python train.py --n_layer=11 --d_model=256 --n_experts=64 --experts_per_token=4 --d_expert=128 --d_shared_expert=0 --activation="swiglu" --moe_layers=[1, 3, 5, 7, 9] --router_score="sigmoid" --normalize_top_k=true --routed_scale=2.0 --balance_loss=0.00297 --balance_bias=true --router_cosine_scale=14.0 --init_std_router=0.0142 --lr_router=0.00164 --vocab_size=26839 --norm="rmsnorm" --norm_eps=1e-06 --tie_embeddings="early" --optimizer="muon_hyperball" --lr=0.01 --beta1=0.95 --batch_tokens=[65536, 131072, 196608] --seq_len=512 --train_tokens=621200000 --steps=5078 --dataset="wikipedia_en"
Below are experts of layer 7 (counted from 0) of a mixture-of-experts language model. Rows are named router (the router's row for the expert) and show model dimensions 0-255. Each number is 128 + 24 x the weight over its row's rms, rounded and kept within 0 to 255.
After each expert's rows: a language model's description of what the expert responds to. This comes from a sample of Wikipedia text that the model never trained on.

# expert 30
router [156 146 143 119 107 133 156 105 123  77 102 138 119 130 144 112 142 145 155 118 153 131 148  85 125 158 109  88 174 118 128 165 100 104  85 106 178 139 118 116 114 104  92 118 152 131 131 119 120  91  86 139 106 158 124 150  97 132 126 145 159  80 135 145 139 123 118 108 136 145 135 155  85 125 110 140 182 112 100 110 151 154 145 128 105 110 183 134 127 182 144 162 137 166 116 115  80 101 108 143 138 173 109 110 128 151 109 156 125 119  77  87 111 136 138 122 100 116 151 119 165 115  98 121 161 101 148  85 118 131 127 127 133 136 127 135 147 160  93 120 138 174 138 133  86 132 158 116 113 112 146  91 136 142 155  69 113 132 127  77 127 126 133 101 107 153 100  96  79 141 126 111 102 122 180 157 150 130 140 123 135 158 111 129 137 131 127 112 145 136 112 131 133 151 113 123 178  91 146  98 141 135 152 136 157 110 102 106 115 163 117 173 178 140 118 148 121 140 158 110 133 106 125 141 131 122 127 111 148 107 105 143 134 120 103 148 142 131  98 106 190 109 140 133 125 138  64  93 137 150 178 119 167 127 150 109]
Mid-word fragments. Word pieces inside longer words, such as form in Performers, enc in sentencing, ip in emancipation, plus the verbs did and does.

# expert 31
router [133 181 113  72 138 133 110 124 107 158 122 132 100 148 187 150 132 149 158 126 116  84 167 111 135 142 166 127 105  93 133 109 144  92 109 115 124  91 137 147 136 136 149 101 138 128 122 148  99 129 102 147  84 162 116 126 136 104 137 118 125 136 144 159 105 161 136  76 159 155 147 110 103 140 132 131 146 120  96 145 169 102 138 114 102 129 135 134 171 167 131 124 134 116 143 134 105  64 118 103 103 166 121 115 136 121  56 136 152  92 127  96 153 114 162 143 120 132 146 154 146 124  87 110 128 148 138  73 156 162 106 102 142 170 159 122 134 135 111 118 147 145 124 103 110 133 133 133 121 110 156  84 111 118 119 109 117 142  92 115 167 147 118 132 140 109 100 124  89 117 118 136 141 100 102 131 162 172 104 121 142 166 162 114 119 156  65 176 129 149 119  84 117 124 105  86 159 105 107 113 122 160 117 141 102 108 157  98 129 136 129 137 147 126 111 156  93 122 132 113 139 141 162 132 129 118 112 158 130 110 124 136 158 116  57 182 117 131 158 105 157 103 120  99 177 155 113 122 136 166 111 113 124 131 133 111]
Place names and numbers. Country, state and city names such as York after New, States, London, Canada, and single digits in table cells, episode lists and years.

# expert 57
router [154 151 163 121 114 176 115 111 118 137 119 112 127 146 163 121  76 124 183 124 149 110 121 127 111 148 127 109 152 138 156 125 103 120 124 200 155  87 138 120 131 118 123 142 132 123  95 117 112 137 125 118 145  98 109 108 139 150 152 155 149 118 111 135 126 148 140 115 156 128 118 147 142 133 132 140 138 108 123 105 143  93 169  73 157 114 147 146 178 199 138 180 131 154  88 116 101 103 107 102 142 134 119 143 154 147 106 136 129 131 117 112  93 127 157 128 112 135 142 121  91 128 150 146 134  97 138 112 174 173 105 142 121  95 117  93 182 141  97 112  99 126 152 154 103 156 127 122 133 105 120  68 128 124  93 104 145 119 133 131 132 165 112  94 146 150 113 102 160 169 136 102 137 116 147 132 185 161 115 152 121 149 101  98  81 137 100 119 128 111 117 120 130 170 106 121 171 159 127 105 104 131 114 112  90 118 155 107 146 169 139 153 132 151 130 155 106 124 113 136 125  88 181 134 182 114  90 132 127 146 120 144  96  84 115 164 157 115 138 115 176 134 116 128 108 146  78 146 150 157 145 120 119 146 135  92]
Mid-word name pieces. Middle pieces of surnames and rare words, often Slavic or Dutch looking, such as eb, ik, av, ug (B-eb-op, Nug-ent).

# expert 61
router [170 162 114  90 110 154 118 164 134 119 130  68 111  92 140 116  90 132 134 121 120  96 133 127 118 134 121 104 124 112 117 135 127 138 113 147 161 117 155 123 131  86 110 114 183 103 111 129 105 128 122 141 133 114 107 138 136  89 150 124 119  66 162 128  94 145 153  97 136 129 120 140 133  97 133 119 161  82  72 155 156  89 103 144 133 138 113 138 114 139 149 152 140 151  94 119 112 142 159 121 124 152 124 163 140  99 119 126 121 116 118 127 143 129 139 110 125 167 186  99 149 133 154 138  92 136 111 128 128 151 118 145 145 106 127 141 139 142 150 107 168 128 144 144 112 145 157 120 133 142 159 105 143 118 155 107  84 120  79 123 137 142 173 171 153 117 120 110 121 127 140 105  90 111 128 176 170 161  95 139 146 120 142 113 133 133  98 111 126 145 101 115 140 102  99  86 167 151 147 125 109 119  88 113 109  97 145 115 151 114 164 153 187 122 121 164 143 148 130 160 167 133 197 143 127 126 107 173 150 128 126 185 135 100  88 137 176 161 148 167  77  98 125 111 142 156 120 116 141 126 144 104 140 138 138  71]
East Asian name pieces. Syllables of Chinese, Vietnamese, Japanese and Thai names like Guang, Linh, zhang, plus raw bytes of CJK and Thai characters.

# expert 54
router [113 136  94  94 130 141 131 186 110  98 126 130  94 133 149 101 139 167 126 144 149  92 158 111 143 123 140 102 149 108 145 154 155 112 109 139 128  72 124 145 112 145 131 109 149 120 107 107  85  75  91 131 109 138 108 110 151  84 112 124 127 124 123 200 112 157 114  95 173 154 121 117 104 125 114  99 130 115 123 140 132 100 125 119 115 155 158  98 129 145 150 147  98 159 115 118  98 103 116 127 145 121  90 160 107 126  67 139 175 107 118  96 147 106 144 111 101 125 132 147 150  95 121 145 150 111 165 142 169 139 134 109 143 162 119 130 124 114 119 115 130 175 135 136  92 149 149 143 114 148 130  94 118 114 169 106 100 156 146  75 127 171 138 154 150 148  91  81 119  95 127  80 110 156 121 168 173 143 121 110 128 172 143 129 144 139 113 139 130 167  96  97 120 174 109  77 144 139 141 135 141  86 112 120 152 110 128 115 129 129 161 143 168 109 117 173  87 139 124 160 138 100 159 132 130 138 105 159 105 135 159 154 162 134 107 125 105 148 146 148 140 109 164 103 150 154  86 127 132 141 148 131 142 133 114 166]
Adjectives and modifiers. Adjectives and noun modifiers after an article, before a noun, such as local, public, popular, political, online.

# expert 1
router [138 136 103 132 114 145  88 122 133 122 144 119 104 163 172 105  76 167 133  83 155 108 142 139 150 142 146 111 118 140 144 151  96  70 127 167 141 107 124 145 118 137  96 132 162 106 152 116 118  85 101 101  79 116 126 115 165 129 155 141 138  84 120 183 113 154 159 120 143 159 171 166 129 133 104 115 139  99  83 139 128  91 111 115 153 151 138 133 115 175 132 133 111 111 134 135 114 102 161 102 152 145 145 118 168 114  74 150 127 117 110 111 101 112 169  94 133 135 130  93 124 111 127  95 140  99 145 122 169 131 145  93 144 147 105 130 167 142 111 127 101 151 143  87 107 133 102 155  84 104 146 117 125 126 135  92 110 162 128 139 104 137 123  99 117 108 117 107 117 149 108 124 154 111  92 137 174 116  90  96 139 120 125 108 130  87 146 135 177 156  91  77 118 166 121  91 151 134 127 133 119 111 119 127 117 132 185 138 142 118 163 111 145  75  95 137 109 102 126 111 148 150 162 126 136  70 105 120 138 141 112 171 142 109 108 154 152 163 140 102 100 111 142 131 141 130 103 121 130 111 164 151 162 131 154 106]
Participles before prepositions. Past participles and adjectives after forms of be that take a following preposition, such as due to, located in, shot in, plus percent signs in tables.

# expert 29
router [147 145 126  83  90 157 149 158 137 124 143 113 122 142 134 109  94 159 176 117 139  90 157 118 133 166 159 110 152 155 138 179 113 124  99 145 131 130 161 131 140 122 147 114 165 139 101 107 110 105 109 106 125 126 115 113  97 166 143 114 129 127 127 173  58 153 131 123 122 121 141 145 127 104 140 126 148 120 119 173 137  95 132  96 129  90 163 131 144 130 175 163 133 103 123 136  37 105 117 159 127 158 153 109 152 133 113 137 158 128  93 131 166 120 134 128 110 147 153  60 165  93 129 152 139 127 172 116  96 177  71  91 120 143 141 133 156 123  87 110 111 143 161 103  91 154 121 132 106 107 124 125 103 133 132  75 137 111 104 111 156 106 135 126 138 140 148 108 127 124 113  83 120 169 110 126 180 145 114 123 171 129 134  89 141 138 129  84 112 139 136 115 108 151 114 126 125 130 149  86 119 117 152 113 145 116 148 106 150 175 136 173 126 123 141 175 107 149 113 120 128  81 135 146 116 121 114 140 135 137 126 127 115 122  94 113 130 163 166  93 131 116 114 142 137 150  92 116 155 140 137 136 145 179 128 105]
Verb stems, foreign names. Opening stems of verbs and names split across pieces, such as persu, convinc, inv, rec, Zamb, plus Thai and other non-Latin bytes.

# expert 27
router [139 186 122 103 124 188 124 149  96 145 151  95  88 126 153  92  87 103 117 143 188 112 132 115  84 162 101 141 140 138 129 107 121 111 100 163 127  72 164 137 143 117 124 119 117 107  77 154 137 142 132 118  98  99 120 128 162 136 151 127 115 100 129 162  90  99 151 124 129  92 159 131 135 112 116 169 154 121 135 142 127  87 148 112 127  89 152 123 145 152 161 148 137 131 123 141  72 151 130 125 133 131 140 135 177  97 122 113 152 119 100 123 120 133 139 128 110 156 135 111 131 111 122 121 126 120 162  78 132 161 144 124 120 114 109  83 162 118 114 122 126 134 126 137 102 170 116 178 136 132 117 101 108 136 122  85 153  70 112 116 157 145 107 102 135 123 114 116 133 147 156  75 140 127 121 138 161 150 121 134 125 149 131 112 133 120 125  98 108 163 139 116 148 158 121  77 132 143 117  99  91  88 118 132 102 125 156  91 149 169 158 166 192 108 122 158 112 178 101 121 131 104 133 155 157 130  93 148 137 118 131 145 150 119  87 140 142 141 154 119 116  91  91 170 134 134 100 113 167 116 134  86 129 162 157 120]
Opening piece of names. Opening syllable piece of a foreign or unfamiliar proper name, often in tables or lists, such as Bar, Mor, Kar, Al.

# expert 26
router [133 107 119  96 143 168 146 126 117 118 111 145 116 156 160 108 105 135 142 142 176 124 126 131  80 133  96 107 131 105 106 156 108 157 128 157 174 101 154 139 118 147 151 107 156 135  93 173  82 105 113 117  95 140  91 117 133 148 146 102 136 129 113 182  75 131 123 112 177 119 109 121  97 138 111 119 131 134  95 117 149  81 149 127 104 127 135 125 126 109 156 137 106 144 141 132  95 131 116 150 106 141 122 162 154 116 128 110 108 109  92 121 107 113 155 116  78 127 173 122 164 126  97 117 139  96 171  84 147 149  72 104 128 111 118 137 156 134 134  92 116 130 138  88 133 177 112 150 110 152 201 130 118  96 159  97 116 152 135 117 158 129 121 144 116 157  99 137 140 108 128 129  96  87 130 130 141 145  80 125  96 136 130  88 152 128  78  88 134 155 115 144 136 116 113 156 129 104 157 111 122  95  91 119  94 136 155 126 131 126 177 125 175 139 120 164  83 130 117 136 108 134 121 121 161 131 132 120 176 106 117 138 161  93 106 170 161 140 121 134 130 102 117 101 168 157  85 121 137 106 147 132 132 165 148 139]
Sports results wording. Words about placings and outcomes in sports reports and results tables, such as won, second, finished, final, TKO, Clay.

# expert 59
router [115 172  97 115  97 125 158 152 136 147 134  92  99 144 158 114  79 137 137 121 150  96 133 110 123 163 137 117 153 142 149 124 131  99  79 138 126  78 161 130 118 127 130  99 177 142  98 135 124 151 134 127  94 121 131 128 132 161 138 135 101 128 125 153 114 122 121 126 144  83 187 162 126 124 162 165 127  94  80 139 141  68 107 119 108  95 136 126 144 174 152 176 141 136 119 158 114 130 111 121 133 121  99 117 128 112 111 123 132 117  79 111 121 104 128 125  90 156 143 111 129 106 139 108 106 107 132 122 161 199 117 138 109 147 128  99 113 153 108  96 124 158 117 126 102 134 132 141 119 107 126 109 139 151 143  99 117  98 112 130 133 128 105  98 153 110  93 129 111  98 130  78 112 130 170 126 179 168 118 147 122 106 139 135 126 131  92 104  86 159 137 123 118 158 118  77 145 121 135  78  88 126  98 112 103 112 148  98 136 179 134 157 147 124 133 173  83 165  95 101 154  80 144 151 138  94 107 130 131 108 130 124 147 131  72 127 165 138 159  91 132 124 115 164 132 170 137 118 159 127 122  97 129 157 143 150]
Religious and ethnic names. Name pieces such as Christ, God, Turk, Bar, Hell in religious, ethnic, place and species texts, plus Old Turkic script bytes.

# expert 55
router [154 164 139 101 162 147 136 135 139  89 154  77  96 136 151  86 100 161 117 148 151 141 150 113 111 137 154 108 164 115 117 154 128 142 155 148 138  62 125 140 128 124 117 125 154  97 140 176  98  91 108 142 115  95 105  89  97 120 133 152 110 167 142 188  93 147 100 137 173 100 102 128 107 134 130 161 115 117 146 122 136 104 111 149 109 109 153 126 122 163 164 173 105 134 132 118  89 115 142 169 112 142 120 144 124 117 109 147 124 127  82  96 110 130 138 120  69 132 141 162 136 102 145 142 164 114 168 129 140 156 133 140 135 156  93 131 141 160 138  98 124 165 153 119  90 157 151 140 101  97 136 112 118  99 153 112  90 125  82 128 149 162 141 116 160 115 102 116 125 121 115  91  99 133 124 129 148 168 115 116 114 168 169  97 162 166 105 122 123 131 149 144 125 170  91 107 109 115 129 120 128 105 148  93 132 126 160 125 164 124 167 146 155 126 102 167  62 167 117 150 145 112 129 162  90 146 130 138 120 122 122 160 156 109 102 130 138 124 140 138 101 106 127 150 123 161  88 141 131  94 129 148 162 127 132 152]
Occupation and field words. Job titles and field adjectives describing people, such as political, football, director, coach, missionary, keyboardist, often in biographies and occupation lists.

# expert 34
router [130 173 157 109 100 142 114 126 120 102 157 132 124 167 135  94  92 121 160 161 140 138 140  93 135 174 132  79 131 127  92 155 136  92 118 125 146 132 163 113 113 113  91 130 138 104 103 130 132 150 124 108 112 147  88 120 100 127 135 124 127  85 155 149  93 117 138 141 125 106 132 146 104 145 182 118  92 111 119 135 145  66 114 115  79 159 135 119 137 129 106 142 150 114 147 131 141 110  85 144 166 110  86 119 126 138 141 176 122 143 115 115 149  98 162  91 127  97 162 149 153 106 163 158 110  71 129 141 146 136  98  91 145 120 121 150 156 123 163 101 108 182 152 103 102 113 122 101 153 117 144 104 116 112 138 118  95 141 118  67 136 101 111  90 101 137 122 122 105 109 148  66 147  95 147 160 147 123  76  89 144 157  83 121 122 123  99 138 127 165 126 109 141 173 130 115 142 148 112 118 137 104 139 140 125  73 137  83 124 138 121 135 147 178 109 157  81 149 107 160 134 123 147 145 125 158  83 115 139 112 146 179 135  95 152 149 108 148 136 137 108 110 135 149 134 113 124 140 138 126 162 124 137 145 124 131]
Infobox labels and coordinates. Infobox field names and coordinate symbols, such as Belligerents, Coordinates, Born, Phylum:, and degree, minute, second marks.

# expert 47
router [158 158  73 106 155 163 129 195 106 120 151 118 127 125 145  83 131 124 115 140 164 111 109  99 100 110 122 106 162 118 117 133 135 101 116 160 121  82 149 153 128 111 118 101 130 126  94 159 132 115 117 106  78 129 114 103 139 122 130 164 151 116 125 191  74 173 114 115 123 109 144 135 105 155 148 140 139 112 124 137 149  91 102 133 124  95 159 150 136 155 154 138 104 106 126 129  48 140 127 126 145 133 115 133 143 107 131 125 139  82 117 127 161 107 116 141  73 144 156  85 167 117 147 106 136 119 175 144 144 134  67 101 131 158 124 163 168 128 121 125 107 161 136 116 111 145 161 119 132 102 149 105 141 108 146  75 109 121  70 127 155 138 123 146 117 130 120 130  99 112 161 106 102 126 119 135 157 110  88  93 145 173 151 116 153 118 130 126 112 125 111 121 116 137 110 135 149 154 155 106 114  79 125 111 126 105 123 134  89 156 162 139 175 160 137 153 102 168 109 141 171  88 143 129 133 106 118 151 155 120 127 152 152 119 123 133 103 159 161 144 148  95 154 149 125 157  93 124 147 134 110 130 142 155 149 153]
Technical word openings. Prefixes and first pieces of technical or institutional words, such as dis, trans, di in dioxide, neutr, Public, Air, National.

# expert 49
router [163 160 126  92 138 161 113 115  97 132 111 107 145 166 178 104 120 120 120 132 149 110 115 108 120 162 141 123 169  98 133 138 103 102 129 143 143 131 134 122 138  98 111 140 132 125  86 137 134 112 130 150 103 111  89 134 171 101 121 160  96 120 100 124 152 131 140 132 185 130 120 167  78  88 123 126 146  90 101 123 145 100 127 138 133 142 158 104 160 162 146 170 136 151  96 141 114 112 112  91 109 140 115  99 181 105  98 117 102 120  96 138 122  95 144  81  91 115 141 145  94  95 119 122 131 139  99 101 164 177 133 134 137 118 144 130 149 151 139  80 106 124 168 133 121 155 127 164 139 107 134  99 149 127 110 108 104  89  76 106 122 112 118 106 118 163  87 136 155 143 148 134 116  89 117 140 157 146 114 149 115 146 134 114 126 147  91 115  97 139  77 155 144 133  99  94 180 163 123 114  85 111 123 108 151 149 145 116 148 147 129 136 150 105  94 128 121 107 141 148 184  94 146 119 162 145 109 130 121  91  68 134 126  97  98 139 186 135 115  70 133 129 109 163 140 142 107 110 132 162 120 116 131 129 155 144]
Foreign name fragments. Word-piece fragments inside foreign proper nouns, mostly Turkish, Slavic, Romanian or Latin, such as Orman in Ormanspor, Antoneuca, Chavarriella.

# expert 28
router [124 159 114 137 113 146 123 135 145  92  86 112 148 175 159 138 144 146 128 157 130 121 125 123 123 162 184 106 133  93 148 128 112 118 137 116 128  93 140 130  93 108 144 131 143 155 134 145 111  92  87 137 103 140  71 159 121 117 103 154 118 102 112 139 123 153 122  91 149 113 125 142 113 126 132 132 127 116 138 107 154 124 104 146  95 157 130 116 120 153 135 141 120 135 113 119 110 170 121 141 140 142 125 104 130 126 107 182 127 118 142  91 167  90 143  77 117 124 160 132 125 103 148 109 119 121 121 141 138 183 108 134 142 144 161 162 155 160 127  78 121 166 149 131 104 126 148 128  81 100 145 104 133 162 132  94 106 131  68 103 110 153 133 122 129 172  59 114 109 141 142 144 140 112 120 140 138 126 148 140 124 168 151 123 127 165 126 117 124 139 124 129 129 162  89 125 146 138 155 130 105 101 136 111 192 116 112 130 140 176 156 133 141 162 109 156 107 130 152 141 141  82 144 133 159 120 124 148 162  68 100 124  74 115 110 160 137 132  93  70 128 138 159 144 120 123  75 107 159 181 189 154 141 139 163 134]
Mid-word fragments. Non-initial word pieces completing a word, such as suffixes er, es, tion, ing and inner chunks like swind-le, Emp-ir-icism.

# expert 39
router [130 139 130  89 115 150 133 174 122 116 141 122 105 165 153 131  93 149 144 121 167  84 129 117 120 157 136 134 132 130 129 111 131 100 122 171 126  76 164 140 140 119 181 105 151 150  98 142 113 141 105 117 117 120 117 130 161 158 180 145 134 105 151 178  84 191 142 112 143  98 125 133 138 146 129 142 120 110 125 138 127  96 120 125 137  93 132 148 149 169 135 106 139 138 106 132  67 132 149 142 136 108 132 142 155 102  98 127 129 103 101 134 144 134 132 122 156 142 137 137 113 109 131 111 145 135 155  83 141 179 103 111 127 123 151 112 122 168 106 101 111 158 154 129  94 105  98 159 105 133 135  98 114 103 116 105 162 143  73 111 152 146 136 135 147 114 135 125 116 104 145 122 128 114 115 115 191 149  63 150 138 130 156 130 124 120 102 114 122 134 141 115 107 159 126 114 145 132 134 110 139 120 127 132 111 132 163  87 147 155 177 172 133 147 131 158  65 176 103 115 150 122 153 160 152  98  91 120 163 120 108 150 124 111 102 173 118 140 186 101 135  97  89 184 154 168  93 152 147 111 128 104 120 163 145 115]
Place and person name starts. First part of a place, team or person name in running text or lists, such as Mc, New, Los, Santa, Bang(or), Yon(kers).

# expert 20
router [127 186 108 131 162 117 141 133 158 132 100  93 126 163 168 139 119 124 127 125 141 137 183 137 103 146 161 125 122 133 138 161  76 156 117 141 162 136 127 104 110 138 136 126 150 128 155 158 100  94 138 113  66 112  96 109 131 116 115 145 142 129 149 145 105 141 132 105 146 176 165 128 144 159 114 123 165 122 137 145 155  79 107  86 111 137 109 120 143 145 168 150 122 124 144 121 141 128 121 138 120 166 111 147 100 105  95 138 160 135  56 122  94 134 159  92  79 120 136 140 122  81 133 118 102 107 115 116 154 138  78 104 101 154  97  95 127 115 130 114 130 148 167 134  89 168 170 147 106 146 169  91 137 105  96 107 116 140 134  99 117 103 131 110 111 104  99 133  71 115 140  84 136 107 180 128 161 138  97 111 122 174 106 113 168 109 127  94 161 136 135 122 151 156  94 114 123 108 127 119 111 144 141 160 107 101 177 120 156 121 139 137 150 116 123 165 105 115 131 151 100 149 170 161 113 142 105 143 123  99  99 156 136  82 101 121 170 121 154  98 138 118 124 132  98 146 114 137 137 112 144 128 154 125 135 136]
Table and section headers. Words in headings, table columns and infobox fields, such as Club (career), age, Votes, Apps, Population, plus list line breaks.